From a checkpoint of a small mixture-of-experts model trained on Wikipedia: a variant of Adam for the experts.
Below are experts of layer 5 (counted from 0) of a mixture-of-experts language model. Rows are named router (the router's row for the expert), down (a neuron's output weights, with its number) and show model dimensions 256-383. Each number is 200 + 30 x the weight over its row's rms, rounded and kept within 0 to 999.
After each expert's rows: a language model's description of what the expert responds to. This comes from a sample of Wikipedia text that the model never trained on.

# expert 2
router,225,169,182,225,237,220,189,187,158,184,169,175,250,218,199,195,225,180,196,162,202,163,211,224,198,153,250,154,158,223,170,194,278,244,244,231,206,213,155,233,211,152,180,200,180,193,195,215,214,182,226,176,249,197,219,168,234,247,216,193,169,145,158,162,215,277,202,182,188,184,178,232,161,197,226,216,208,213,197,168,216,250,126,266,196,173,215,183,137,166,177,212,164,225,150,231,186,166,164,183,206,182,212,193,149,212,216,154,227,203,211,200,203,197,252,205,200,162,186,127,190,214,168,211,245,240,196,212
down0,192,170,247,219,173,200,176,259,220,186,151,247,120,229,200,206,186,169,177,156,136,196,226,219,220,170,234,196,154,179,273,194,180,177,220,268,230,213,192,119,180,186,182,226,182,204,140,202,226,208,191,208,207,180,146,181,187,222,163,167,196,179,167,201,185,215,254,221,232,152,176,173,170,282,202,200,220,233,234,200,198,215,198,213,198,225,234,221,232,165,196,233,195,195,129,266,184,172,147,173,183,177,217,173,203,202,221,240,238,167,159,188,185,208,222,242,205,174,228,178,219,221,179,219,208,185,152,213
Description: Words inside quoted titles of songs, books and albums, often the first word after an opening quote, such as You, Love, Night.

# expert 21
router,163,190,215,166,229,251,140,157,211,193,191,218,220,197,223,148,264,195,191,192,186,146,212,184,211,202,202,206,184,238,180,203,212,239,255,190,212,243,222,250,251,216,253,195,167,183,134,201,174,153,272,174,214,158,206,133,256,236,236,183,175,164,151,184,229,203,127,205,205,194,210,249,177,197,255,220,226,226,230,140,226,234,214,228,229,225,193,169,223,197,171,230,198,221,162,238,153,152,162,166,231,214,223,232,211,215,198,228,220,188,190,194,128,218,233,200,223,193,244,150,222,177,178,188,216,211,158,200
down0,202,217,183,214,228,214,240,209,262,213,206,215,239,172,234,205,214,167,141,196,206,191,215,197,187,152,156,229,198,170,244,189,233,139,184,123,180,251,224,155,216,186,221,219,205,196,145,209,180,194,195,194,162,210,201,247,181,169,186,211,228,132,176,186,162,171,216,190,147,179,211,167,149,157,232,204,185,194,257,226,193,240,160,187,212,148,213,207,147,205,238,242,183,200,220,268,154,203,239,217,245,202,216,185,226,186,197,200,214,151,153,236,203,175,223,181,181,219,252,201,182,179,183,250,179,182,202,193
Description: Colons after infobox field labels like Coordinates:, County:, Born:, plus commas in citations and time separators such as 9:12.

# expert 10
router,242,143,192,189,224,244,172,187,194,202,182,191,254,211,200,187,211,186,213,159,139,156,264,241,192,158,190,213,153,212,201,198,255,208,239,231,154,196,196,235,165,159,214,228,230,173,145,217,190,199,213,154,217,160,188,159,188,198,191,228,175,143,169,161,184,270,205,154,168,204,175,201,139,243,199,193,256,192,222,164,171,204,194,216,235,214,212,226,186,199,157,272,171,245,199,190,157,160,145,179,198,219,193,203,151,195,186,196,208,221,241,144,187,237,258,196,177,161,186,161,205,172,163,199,180,201,214,177
down0,173,217,215,183,165,169,194,201,231,239,192,155,165,147,177,232,243,163,223,184,241,178,217,232,200,187,196,251,162,197,233,225,162,182,180,265,274,197,160,220,259,162,194,198,149,204,173,214,213,214,246,245,202,205,209,245,207,214,203,181,208,189,227,211,204,187,277,210,190,161,160,219,183,163,223,228,181,225,233,181,212,172,230,212,193,210,223,200,220,170,208,138,146,180,199,176,212,212,227,190,192,205,270,213,239,184,172,225,234,197,178,199,148,220,180,249,222,232,185,168,189,213,204,152,200,198,190,212
Description: Word pieces inside proper names and song or album titles, often capitalized starts like Me, Love, Be, or mid-name pieces like Ra-he-ja.

# expert 55
router,188,155,192,192,237,191,193,131,196,232,212,181,214,219,181,183,228,193,200,184,204,130,226,225,188,187,180,214,203,225,147,244,221,221,193,231,180,202,143,247,198,206,213,268,225,156,171,244,175,168,264,221,215,189,227,188,259,226,268,216,230,169,168,166,186,234,158,224,153,169,173,235,132,198,244,206,227,203,202,121,219,248,187,250,206,170,218,143,193,159,182,228,194,190,163,193,189,153,152,152,190,223,237,179,173,202,190,201,184,208,223,192,157,253,179,185,177,179,201,163,205,191,135,201,231,261,229,204
down0,176,217,182,195,226,171,152,218,261,214,171,215,178,228,177,199,187,265,212,138,173,259,232,195,163,197,221,195,193,207,182,182,215,207,190,173,193,162,250,170,146,167,215,226,181,180,190,212,209,186,188,192,289,215,217,166,175,226,159,231,236,183,220,186,176,154,174,176,227,204,171,230,194,217,172,226,166,197,194,198,169,163,199,165,253,227,172,201,183,190,213,196,149,167,212,162,233,215,224,157,143,246,234,149,230,200,135,169,230,180,220,206,200,210,216,203,164,218,211,206,245,171,223,169,216,223,202,172
Description: Blank-line breaks right after headings or list ends, and the first word or piece starting a new line, such as Engineered, Infantry.

# expert 19
router,170,195,230,197,199,184,169,153,208,218,191,146,257,203,232,174,209,159,175,158,197,160,223,212,180,171,169,175,170,255,202,225,228,187,152,265,169,190,180,281,179,236,180,209,225,133,185,211,180,192,225,230,194,187,232,229,245,199,206,213,172,188,176,141,175,215,169,148,158,201,199,218,146,174,186,207,207,200,246,124,208,226,153,186,229,176,230,141,196,233,186,209,207,218,141,195,192,194,156,189,176,198,201,190,165,177,195,167,170,180,257,188,132,218,158,192,168,166,173,164,203,195,161,192,208,252,194,193
down0,168,167,170,200,195,189,197,218,120,224,201,169,223,181,188,184,223,183,228,203,200,232,215,171,205,208,215,139,204,195,222,154,183,212,224,233,126,228,168,241,154,194,223,200,202,206,217,161,196,151,132,182,241,165,194,220,160,182,205,158,215,215,211,194,218,202,235,165,159,172,125,177,214,246,228,242,222,186,187,176,215,232,194,175,207,217,237,184,185,176,213,186,189,166,216,158,207,200,199,239,188,220,195,248,180,206,233,206,190,167,180,217,177,223,203,237,186,212,171,245,196,173,261,178,202,186,248,191
Description: Field names and headings in infoboxes and tables, such as NFL draft, Peak rating, Coordinates, Scientific classification, Total formal votes.

# expert 43
router,182,181,219,202,227,193,183,173,182,233,221,217,218,201,266,224,249,213,209,182,193,167,178,136,227,176,185,192,175,188,192,251,226,211,208,231,236,233,199,288,240,185,219,243,203,179,145,207,224,223,195,188,220,180,201,269,235,207,192,198,197,177,163,182,160,253,190,223,157,200,188,175,133,160,201,229,215,181,230,164,226,212,182,174,253,210,212,228,231,174,169,202,185,195,185,234,219,198,196,204,194,200,214,169,124,144,172,217,232,200,237,200,196,205,255,191,229,157,192,144,227,193,148,205,239,201,170,164
down0,227,167,211,246,216,152,222,185,178,187,224,203,154,161,160,210,174,197,138,184,165,216,191,244,171,143,201,205,162,189,238,204,215,185,199,223,193,252,192,230,223,180,244,175,202,206,238,220,248,195,262,219,219,167,215,179,166,187,186,212,210,259,158,220,201,242,205,210,187,252,212,167,193,168,191,183,214,200,185,171,155,170,226,184,158,229,167,213,182,181,211,137,167,211,215,227,222,220,196,200,221,245,189,197,195,222,172,212,205,216,212,246,159,179,205,183,217,213,192,221,227,204,247,219,176,178,159,202
Description: Opening quotation marks before quoted phrases or titles, line breaks in lists, markdown table separator rows, and coordinate seconds marks.

# expert 41
router,236,184,140,172,261,214,184,206,191,231,166,198,207,273,236,189,252,150,173,219,201,176,230,196,225,169,186,194,142,255,192,217,229,182,206,232,200,216,231,330,226,177,231,209,198,137,167,237,170,169,200,172,207,203,175,152,206,194,240,245,190,158,178,192,209,269,206,175,157,183,194,163,192,190,186,223,197,240,193,160,202,221,147,260,196,214,224,204,202,145,210,204,165,199,158,219,221,156,163,170,207,188,196,212,195,171,194,202,172,201,192,173,186,237,252,167,171,147,174,180,199,201,166,196,237,268,222,163
down0,200,198,162,192,144,233,214,164,216,182,172,195,180,182,194,197,228,207,185,242,199,204,245,217,169,187,169,210,186,243,191,196,169,193,187,219,206,244,204,235,244,203,208,177,232,217,231,195,192,136,232,194,188,163,232,204,221,277,177,216,223,206,182,160,184,122,189,213,231,211,174,261,245,199,204,183,234,227,238,216,207,154,234,233,240,205,205,190,227,219,250,179,235,138,249,189,192,204,162,227,224,218,225,207,190,216,203,176,221,212,270,203,210,242,229,220,170,194,274,236,206,207,186,137,242,181,186,212
Description: Opening syllables of non-English names and words, Arabic, Slavic, South Asian, Thai or Chinese, like Sak, Ban, Al, Kh, San.

# expert 27
router,240,167,248,189,232,194,159,198,161,205,260,203,233,250,238,210,251,190,153,145,196,169,197,210,196,191,205,212,162,252,189,262,222,197,218,229,182,203,186,200,215,232,247,204,223,148,221,228,177,191,215,176,236,156,264,119,233,216,189,200,189,162,190,202,214,243,208,225,193,186,157,196,166,169,242,205,183,168,202,176,184,224,175,232,206,190,216,229,211,208,186,202,188,209,166,214,170,187,182,195,172,201,179,150,230,208,167,217,186,194,223,196,142,212,227,175,198,150,225,201,219,164,133,194,213,243,198,188
down0,210,214,209,202,219,226,183,198,181,199,208,195,169,231,210,234,208,192,210,181,190,179,170,172,213,192,212,190,167,157,209,158,175,186,226,202,197,208,204,146,200,230,245,207,169,180,152,139,226,198,213,278,191,185,220,251,174,159,202,203,166,211,203,215,236,203,213,163,181,127,207,177,262,211,223,267,252,222,203,174,190,172,165,166,229,203,118,208,169,152,171,181,213,234,182,245,181,162,234,187,206,141,204,219,250,218,176,189,203,278,201,236,204,184,229,283,243,209,171,169,206,195,237,199,169,242,189,206
Description: Determiners and quantifiers in general prose, such as these, same, many, such, other, the, plus the word following them.

# expert 5
router,218,165,142,194,236,222,189,210,154,258,213,174,233,209,207,153,222,218,193,216,148,201,210,176,219,219,208,197,133,219,174,227,193,234,222,214,173,208,213,287,198,201,195,186,192,181,151,197,184,179,223,162,233,177,183,192,212,225,186,242,213,124,150,146,254,256,166,164,159,228,202,273,179,252,252,244,176,200,175,188,202,223,188,238,200,202,250,169,258,151,188,231,153,210,145,241,201,230,139,180,198,220,173,184,200,186,199,180,150,222,189,225,200,242,241,181,178,208,195,133,205,177,146,217,218,206,166,172
down0,227,183,181,241,221,166,257,168,157,284,172,188,222,221,221,182,251,164,188,187,146,179,254,212,206,240,215,171,164,203,214,197,179,142,193,233,219,163,197,205,149,241,176,198,218,217,250,215,229,207,199,193,184,224,207,203,182,191,216,186,248,154,192,237,198,239,173,216,186,222,208,165,176,189,225,233,261,209,211,147,196,225,238,191,249,224,238,180,172,226,186,163,220,276,160,184,218,234,155,184,178,247,181,216,224,223,187,245,208,196,246,236,222,211,229,164,179,192,208,212,175,180,174,175,173,215,229,202
Description: Single capital letters or pieces opening names and codes, plus minutes and seconds inside coordinates, e.g. R, M, 27′08″, non-Latin script pieces.

# expert 48
router,233,158,204,221,265,221,174,150,224,210,204,173,203,212,233,200,207,162,215,189,177,199,214,191,209,175,219,208,155,262,127,204,242,198,216,238,231,241,182,331,270,214,211,237,187,162,180,203,193,168,224,180,232,176,233,186,241,260,227,175,220,140,139,170,168,186,178,221,166,237,195,190,200,193,228,227,234,231,215,167,199,213,142,233,236,212,250,192,184,155,176,227,199,204,188,264,192,155,153,185,190,225,191,199,198,145,198,189,207,225,227,174,163,214,202,170,254,166,180,171,246,198,150,236,232,230,175,199
down0,218,234,192,175,136,172,189,234,244,218,174,233,173,151,182,174,201,173,218,152,192,173,263,227,186,221,194,199,227,139,200,180,212,230,201,205,229,229,209,171,153,224,241,177,168,158,236,233,208,151,186,198,151,194,219,235,220,171,213,188,186,210,195,228,175,214,239,180,148,203,198,153,256,201,258,197,181,212,198,205,178,197,237,215,231,205,198,214,211,197,200,250,211,158,203,213,143,179,246,193,216,195,196,196,239,203,201,211,202,184,150,217,244,201,210,210,229,256,204,161,189,216,224,172,232,239,211,184
Description: Cell-separating pipes after a name or team in sports and election tables, followed by numbers, plus indented nested-list breaks.

# expert 62
router,247,167,224,175,210,207,160,187,229,223,172,178,234,234,262,183,238,190,162,179,201,146,180,227,213,174,224,202,182,228,209,209,238,208,202,232,196,198,140,230,234,197,195,210,209,204,147,209,204,175,201,195,239,204,200,150,218,201,182,204,184,165,164,173,221,201,197,233,127,221,174,238,130,216,224,265,201,206,205,138,186,235,161,212,201,212,231,180,202,160,216,252,212,228,155,205,185,195,196,205,204,169,222,177,192,191,213,197,190,193,202,150,176,276,227,197,155,136,190,148,227,162,139,157,175,224,185,191
down0,185,160,239,200,260,168,241,194,196,165,136,186,202,133,163,181,230,225,179,171,161,176,223,170,252,173,187,131,233,225,186,173,238,149,197,190,237,223,232,204,165,212,196,221,153,171,226,201,196,188,221,177,230,210,142,195,210,192,219,179,206,254,205,188,205,241,145,166,185,166,184,183,176,217,161,254,258,193,167,236,198,159,172,147,190,218,170,212,192,145,205,188,216,211,135,187,241,166,208,194,128,224,241,171,211,224,219,240,176,257,171,194,190,221,179,223,213,209,192,269,180,182,202,203,240,214,221,251
Description: By and similar prepositions after passive verbs or credits, such as created by, adapted by, under, via, according to.

# expert 61
router,184,178,251,177,268,170,197,171,165,228,203,201,269,262,188,185,235,131,196,159,172,216,199,141,228,154,215,125,201,213,177,196,209,234,197,240,195,199,173,203,197,191,221,181,186,218,142,228,168,216,221,199,227,144,240,125,233,236,223,199,201,154,193,189,203,284,195,172,144,178,196,192,203,184,222,255,199,209,195,163,241,263,159,251,219,144,233,206,201,188,151,172,169,171,222,235,184,158,137,247,204,203,128,188,213,229,214,188,192,203,210,186,173,202,224,191,196,190,227,183,218,190,180,171,253,213,175,190
down0,196,183,249,178,255,237,171,188,197,192,197,218,171,231,190,184,185,231,221,174,237,281,164,179,195,174,199,140,174,219,194,183,170,231,254,227,179,196,217,268,237,268,181,227,219,233,122,214,239,148,222,219,217,197,178,205,233,189,206,185,223,144,140,183,157,182,217,210,189,221,180,211,203,211,194,159,215,152,218,161,197,191,194,217,241,242,149,197,195,141,176,213,216,221,218,135,188,174,182,213,157,206,215,183,215,203,174,187,217,208,190,179,228,250,135,174,197,213,211,203,180,190,176,185,234,223,231,204
Description: Participles, adjectives and of following is, was or were, such as known, named, available, born, enjoyable, unprepared.

# expert 47
router,192,198,213,173,221,216,126,202,212,200,148,212,279,228,249,192,208,218,169,191,191,143,228,215,169,179,200,181,120,209,139,196,215,162,207,244,199,244,153,302,214,216,220,210,174,182,183,224,183,216,191,198,197,188,215,169,246,221,190,200,212,177,196,198,194,190,165,233,167,215,209,188,157,171,236,239,220,204,208,176,169,254,163,203,222,193,248,179,196,200,178,220,200,173,142,195,137,204,169,210,205,238,237,196,242,165,187,197,214,178,209,171,209,208,252,150,189,162,197,165,243,184,181,221,225,210,139,211
down0,174,170,183,249,222,213,198,263,229,260,200,213,213,170,216,195,232,132,245,224,234,185,213,181,158,178,180,188,176,194,148,244,249,197,211,255,220,201,203,211,221,220,176,232,228,128,204,178,200,153,217,216,222,214,195,211,187,178,222,140,263,199,198,199,219,147,216,196,222,208,240,154,229,184,203,191,164,230,244,161,178,235,167,184,229,235,187,200,169,178,176,210,248,211,198,207,231,237,178,200,223,128,227,209,224,182,205,146,189,186,221,255,237,183,198,221,209,203,231,201,233,186,199,195,206,239,210,237
Description: Column separators in sports and stats tables, mostly pipes, slashes and semicolons between scores, caps and results, as in U21 / 1.

# expert 42
router,176,174,210,194,254,154,121,176,220,201,208,188,243,236,223,200,222,189,204,174,135,169,209,203,209,180,149,227,184,224,183,202,204,212,177,225,181,202,168,295,173,207,223,188,202,180,199,205,168,215,225,221,222,203,208,184,247,222,196,217,223,187,180,191,183,203,185,189,135,180,209,215,134,188,214,231,189,191,202,145,228,219,178,209,207,216,233,158,229,189,179,201,196,165,174,234,199,175,224,212,151,219,218,161,185,148,203,196,189,172,221,216,197,211,185,213,143,139,203,177,202,195,166,165,215,233,199,175
down0,227,188,204,170,201,216,199,171,186,216,214,189,153,199,174,169,188,154,136,179,197,283,181,201,176,241,118,218,186,167,215,239,180,173,276,152,201,153,200,169,170,186,135,219,187,224,214,215,192,163,251,250,235,170,219,210,164,265,216,217,221,195,182,168,205,239,178,214,188,197,160,193,182,179,245,208,197,200,173,172,167,188,245,193,185,200,215,167,152,200,255,181,183,163,192,204,181,198,192,193,215,260,171,153,191,194,203,184,267,168,191,230,196,229,203,218,222,259,204,173,223,178,281,224,167,233,155,201
Description: Table header words and filler cells in election and sports tables, such as Votes, Candidate, Result, Date, plus blank cells and row-ending line breaks.

# expert 22
router,205,206,264,231,210,200,151,181,190,214,213,165,248,248,221,175,221,172,214,210,162,215,226,217,225,189,218,192,157,225,146,235,185,228,241,233,188,232,189,249,219,217,207,223,175,141,127,221,153,204,232,173,233,163,195,184,250,255,232,213,156,162,171,167,181,190,182,205,167,235,215,210,139,206,235,254,237,247,219,165,233,251,215,219,191,187,189,204,209,248,179,227,201,237,153,231,190,163,145,181,208,228,205,194,159,218,198,193,253,195,220,203,152,204,210,179,200,184,187,165,184,171,181,224,215,242,159,239
down0,148,222,229,218,186,218,201,177,207,137,220,269,220,188,233,128,180,184,181,193,135,202,243,186,166,213,194,212,154,100,261,124,186,193,194,131,240,215,262,181,228,212,270,203,205,238,185,192,281,178,182,211,257,170,160,225,200,164,203,183,176,211,229,211,228,190,154,228,249,180,230,239,220,187,201,173,219,249,182,179,201,213,255,183,211,224,235,191,201,178,255,268,222,188,183,164,212,215,197,192,206,201,195,246,182,194,203,208,229,215,178,159,153,154,235,240,227,235,175,186,228,184,141,195,177,195,197,192
Description: Colons, closing parentheses, semicolons and slashes in infobox lists and coordinates, such as N after 44″, Loco brake:, Height (… in).

# expert 49
router,234,153,225,183,243,199,177,171,211,224,269,227,223,252,205,210,229,187,197,180,202,178,185,164,129,161,184,200,167,241,154,255,216,198,182,241,201,203,187,325,155,209,260,188,210,167,187,244,171,225,187,198,202,176,214,189,255,252,216,235,193,185,139,147,169,229,149,237,178,221,173,259,182,179,159,235,186,207,191,173,207,206,184,216,191,156,244,186,196,168,205,208,191,193,180,223,184,187,170,198,173,189,195,181,190,178,134,204,186,214,219,224,199,205,254,189,169,162,220,169,229,215,199,188,242,200,170,183
down0,196,203,171,201,156,197,194,226,188,161,199,276,233,173,171,154,180,214,214,168,181,219,302,248,221,253,215,188,203,181,153,184,185,226,199,180,175,210,236,195,214,239,180,240,177,232,204,220,184,146,178,196,234,205,186,283,185,218,226,224,219,200,189,152,164,197,209,298,212,156,173,171,222,206,197,222,163,226,146,247,173,194,208,214,188,220,167,243,159,194,229,196,195,180,236,188,193,212,196,220,222,244,184,218,162,212,138,224,219,215,243,209,222,185,201,208,187,174,196,220,182,240,207,183,216,229,193,212
Description: Line breaks and == or === signs that open or close section headings, and line breaks between list or infobox items.

# expert 39
router,211,163,203,246,293,196,146,211,167,231,196,225,222,258,197,199,213,185,204,177,174,164,190,192,191,171,183,224,160,227,151,231,210,244,199,242,181,248,163,313,203,210,248,201,198,174,185,204,148,189,211,222,210,166,227,203,232,223,198,248,226,169,152,177,211,205,188,217,183,168,163,227,215,226,190,193,220,176,232,158,196,230,136,202,265,192,194,212,196,172,231,209,171,214,181,201,176,194,143,187,194,190,205,172,199,127,180,234,186,189,206,208,209,224,214,179,199,135,208,128,239,194,183,188,190,243,182,229
down0,192,200,231,192,186,171,225,210,188,198,176,206,179,231,224,214,147,225,226,161,209,172,226,153,131,201,229,137,234,249,171,217,157,183,156,158,185,230,162,210,189,151,258,205,186,217,251,249,179,183,225,209,136,203,238,169,191,230,166,184,138,176,180,195,183,119,170,234,187,189,203,213,232,176,186,162,222,177,168,211,169,224,152,166,200,186,213,196,200,181,175,127,233,212,215,173,225,145,189,252,217,234,226,264,166,145,211,234,215,164,201,212,207,207,199,222,231,185,219,237,226,238,235,184,242,221,176,254
Description: Pipe separators between table columns, especially after empty cells and in sports standings, plus semicolons ending items or clauses.

# expert 36
router,192,149,248,238,204,185,166,171,139,188,150,174,258,212,230,182,190,179,163,193,166,180,206,218,180,167,216,201,143,213,186,176,225,203,198,221,181,216,152,225,193,200,191,259,198,149,174,215,199,233,249,229,238,205,228,174,231,252,221,184,151,148,190,171,185,316,213,233,175,166,150,181,171,209,173,258,219,227,179,178,175,261,179,228,215,161,199,153,193,202,167,228,173,220,175,249,144,207,159,178,189,201,196,214,191,237,174,231,235,210,203,200,179,221,225,198,232,165,184,191,221,201,141,210,228,231,183,189
down0,252,179,251,258,192,207,241,200,156,222,194,193,160,253,218,194,270,212,200,232,197,255,195,187,185,207,200,110,154,218,219,187,186,228,192,228,223,179,201,246,204,225,186,240,140,259,183,213,174,230,159,241,164,145,183,223,202,202,155,202,174,166,215,158,201,190,160,208,246,231,177,201,222,182,200,192,202,239,206,202,175,160,222,185,244,189,184,199,202,150,216,201,179,192,230,193,223,239,209,208,193,238,172,229,214,221,215,156,153,210,242,240,198,205,223,181,242,189,185,207,208,168,223,159,208,142,215,197
Description: Main and auxiliary verbs after subjects or to, in plot and biography prose, such as take, had, have, could, make.

# expert 32
router,198,203,202,182,231,200,169,191,189,244,166,179,226,232,194,211,262,181,163,165,131,152,246,191,207,153,174,204,208,264,184,176,187,228,243,259,236,191,131,241,236,233,196,234,157,178,193,194,160,199,210,224,212,173,223,228,245,262,181,196,215,175,154,150,216,228,170,213,127,223,173,168,206,213,255,265,212,202,217,157,223,208,167,238,218,193,200,167,217,207,167,239,170,176,162,239,167,165,167,199,179,168,188,189,223,211,179,180,227,167,231,178,141,205,219,160,138,200,241,149,185,216,133,170,239,229,195,176
down0,226,248,239,159,200,212,208,233,151,173,179,166,207,173,248,214,137,151,231,171,164,158,227,208,178,213,155,252,207,251,186,140,188,198,189,204,212,227,208,211,213,186,186,215,190,183,185,196,186,222,190,157,219,198,195,196,213,241,188,199,216,213,195,198,239,281,200,165,216,214,170,200,213,206,227,224,259,196,216,143,222,228,210,197,145,236,150,156,166,198,200,202,189,166,254,202,190,242,178,225,208,249,181,222,179,243,165,197,200,203,155,181,211,190,159,209,220,201,185,204,176,242,217,276,184,152,203,204
Description: En dashes in year ranges and scores and opening parentheses before years, such as 1874–1899, 0–1, (1998); also was, moved, due.

# expert 30
router,233,185,201,229,255,216,196,175,199,227,192,241,229,245,201,150,211,175,185,174,152,183,194,168,203,165,202,188,170,247,187,202,201,230,166,259,234,235,173,267,235,211,204,271,211,178,190,220,182,208,213,192,247,132,200,203,210,195,211,191,168,179,166,171,177,266,219,188,179,183,161,192,183,185,253,233,211,230,246,196,263,238,176,226,190,192,259,199,178,199,145,214,174,193,196,261,169,149,151,210,212,191,176,189,178,203,170,181,255,234,225,169,192,229,237,192,245,142,211,173,202,175,166,203,216,251,182,169
down0,208,164,221,213,208,250,183,140,205,212,182,195,241,191,244,218,183,228,167,223,166,227,211,235,173,215,181,149,217,138,217,228,196,163,186,171,228,188,175,205,228,188,184,185,198,213,172,205,215,137,156,204,199,206,184,208,166,196,257,204,203,211,196,233,192,153,236,204,206,174,169,190,223,221,210,232,165,176,163,216,221,201,190,215,238,177,206,250,182,227,198,171,253,233,164,164,222,191,218,219,224,201,158,235,161,218,232,201,180,276,151,197,238,186,179,177,207,186,244,209,187,233,204,190,184,177,132,196
Description: Forms of be and similar linking verbs after a subject, such as is, was, been, became, located, as in It is a building.

# expert 45
router,212,167,215,179,235,160,160,218,198,205,225,181,247,194,241,192,227,180,179,188,165,139,231,217,240,233,186,194,182,197,179,202,231,241,248,194,191,181,169,262,250,230,230,233,182,169,189,216,210,188,193,223,204,196,237,180,215,213,211,254,220,161,135,185,214,197,208,176,154,232,164,222,167,211,278,234,181,227,239,160,214,301,136,236,248,205,195,182,205,241,136,222,152,212,196,213,197,179,169,200,178,233,232,224,208,208,145,200,176,172,205,203,194,202,244,161,191,158,220,144,242,181,140,180,242,259,189,194
down0,210,213,229,202,227,179,189,211,195,220,189,186,257,214,239,182,234,223,243,194,185,166,198,268,225,211,225,217,202,164,181,213,189,196,194,225,225,243,214,226,218,229,174,160,199,199,194,179,227,187,218,201,233,179,218,224,203,185,163,257,207,206,219,194,189,167,188,216,167,227,195,169,238,212,191,210,189,244,203,183,144,173,198,214,245,188,251,215,201,164,189,233,230,190,138,174,179,201,238,217,219,189,206,179,227,241,212,191,191,211,200,175,156,225,195,193,158,238,220,153,172,163,143,150,197,235,155,232
Description: Pipes and semicolons directly after numeric values in tables, e.g. vote counts, track lengths, and score lists like 2–2; 4–2.

# expert 26
router,228,165,241,200,236,187,168,138,230,198,189,180,246,220,208,152,211,182,189,192,140,202,181,173,221,187,180,213,171,196,199,206,246,219,207,241,252,221,125,267,203,187,226,213,168,198,156,238,176,245,209,199,189,199,223,220,211,201,231,175,145,166,167,206,210,215,218,156,191,167,173,196,160,184,237,217,252,171,213,145,199,243,200,246,176,190,229,223,223,184,185,235,151,192,156,258,178,158,169,164,176,204,203,223,182,237,166,227,250,210,219,192,189,192,256,186,181,162,176,174,196,216,181,209,230,206,178,216
down0,187,194,153,223,182,190,194,189,178,232,215,190,200,164,241,182,220,214,252,175,226,205,170,177,205,147,217,154,239,159,256,189,206,155,193,187,206,197,244,195,149,202,193,173,247,216,207,170,230,152,218,173,191,217,213,181,211,170,191,219,192,184,206,221,163,245,169,167,144,203,200,149,236,190,120,185,232,221,224,152,138,248,192,198,223,141,166,209,207,196,171,152,210,232,203,228,180,245,222,197,162,177,213,192,197,185,209,206,213,160,208,187,236,261,272,167,158,187,143,200,196,223,193,133,222,226,193,227
Description: Separators and markers in infobox data, such as age in birth lines, degree signs, time colons, plus main verbs like aired, took.

# expert 7
router,225,169,155,219,213,213,172,182,175,219,201,203,226,220,186,219,218,221,237,128,165,183,216,214,228,155,211,217,159,238,181,162,281,222,237,241,240,200,190,280,214,231,199,237,192,196,190,204,180,200,178,159,257,158,221,148,245,243,195,248,206,158,139,148,185,273,191,181,204,184,221,215,203,227,226,202,203,269,218,164,209,214,170,265,239,183,201,232,244,152,186,183,166,217,186,231,198,175,154,190,224,202,185,206,158,201,178,216,187,204,213,187,189,249,227,207,139,141,256,167,209,175,165,214,273,235,190,140
down0,176,233,261,167,176,224,161,185,191,206,188,242,174,205,224,243,241,187,161,217,212,112,209,253,174,217,188,158,231,253,248,182,205,245,186,176,186,201,191,173,198,173,232,151,232,230,241,175,192,191,201,210,266,238,241,209,201,200,183,178,208,216,236,258,175,166,185,210,188,213,152,212,175,204,177,179,194,163,190,120,206,181,263,107,185,222,190,217,228,222,146,215,181,184,201,166,253,191,211,207,250,178,216,211,182,234,216,201,234,192,193,154,182,182,217,172,149,257,137,230,206,185,192,214,161,202,205,266
Description: Word-internal or word-initial fragments of rarer words, often consonant clusters, such as ent-ic-ements, channel-sp-anning, long-j-aw, Chick-as-awhay.

# expert 16
router,230,143,256,207,301,182,169,188,198,205,214,230,252,214,226,177,237,208,189,165,152,147,189,186,201,169,224,240,165,183,153,261,201,237,208,203,225,228,198,205,200,212,276,223,159,185,154,215,148,212,205,162,196,183,189,211,233,232,237,226,187,130,153,217,227,201,195,185,114,194,208,178,205,187,210,255,236,242,196,151,228,225,185,248,216,175,205,227,222,178,197,198,176,191,159,202,205,150,156,197,179,195,146,184,196,179,175,223,203,188,214,209,171,201,210,141,214,175,182,167,219,206,167,235,216,228,193,207
down0,232,201,223,264,130,207,200,241,187,237,169,231,212,214,250,184,206,175,179,209,206,187,197,191,167,246,207,197,209,202,235,193,233,202,213,198,218,209,171,112,251,175,173,184,221,153,211,164,244,156,217,200,187,284,173,203,223,273,242,239,223,203,168,200,155,182,220,254,210,253,192,213,175,194,197,159,204,204,201,218,175,166,209,169,246,215,200,208,201,237,223,253,209,248,199,229,215,220,190,178,233,248,213,175,213,206,197,204,197,223,233,185,266,210,194,181,206,257,213,196,196,183,185,186,174,189,176,216
Description: Commas closing a clause before which, but, and or a participle, plus participles like born, died, released, directed after was.

# expert 20
router,245,120,258,183,250,201,168,195,173,229,197,193,232,247,211,205,195,192,191,193,238,172,218,212,219,210,197,192,140,224,156,266,193,218,167,256,184,209,148,216,206,217,272,222,198,160,202,218,167,202,219,208,207,158,251,212,192,253,181,170,178,194,159,187,229,260,232,220,180,212,172,205,175,147,213,211,215,195,217,147,190,214,155,227,207,194,208,156,172,173,196,192,189,165,170,224,177,152,155,163,168,171,187,149,172,153,150,225,202,208,228,163,158,243,211,169,189,150,193,170,252,185,177,187,241,229,156,218
down0,210,189,232,170,248,225,184,178,180,194,182,177,240,175,179,220,189,264,231,160,114,208,202,237,240,267,214,251,182,253,194,277,201,176,148,224,194,153,202,212,178,166,222,211,235,173,161,178,205,255,180,178,226,182,259,185,209,216,170,222,219,180,227,212,144,211,233,194,222,177,264,187,148,184,164,150,170,182,182,283,210,165,164,177,188,238,219,215,233,227,250,193,203,164,166,217,193,220,185,191,190,224,111,189,231,223,171,215,198,234,192,212,122,160,204,224,221,198,149,200,193,174,167,221,195,178,213,162
Description: Possessives, articles and quantifiers before a noun phrase in career narratives, such as his first goal, their own, several, various.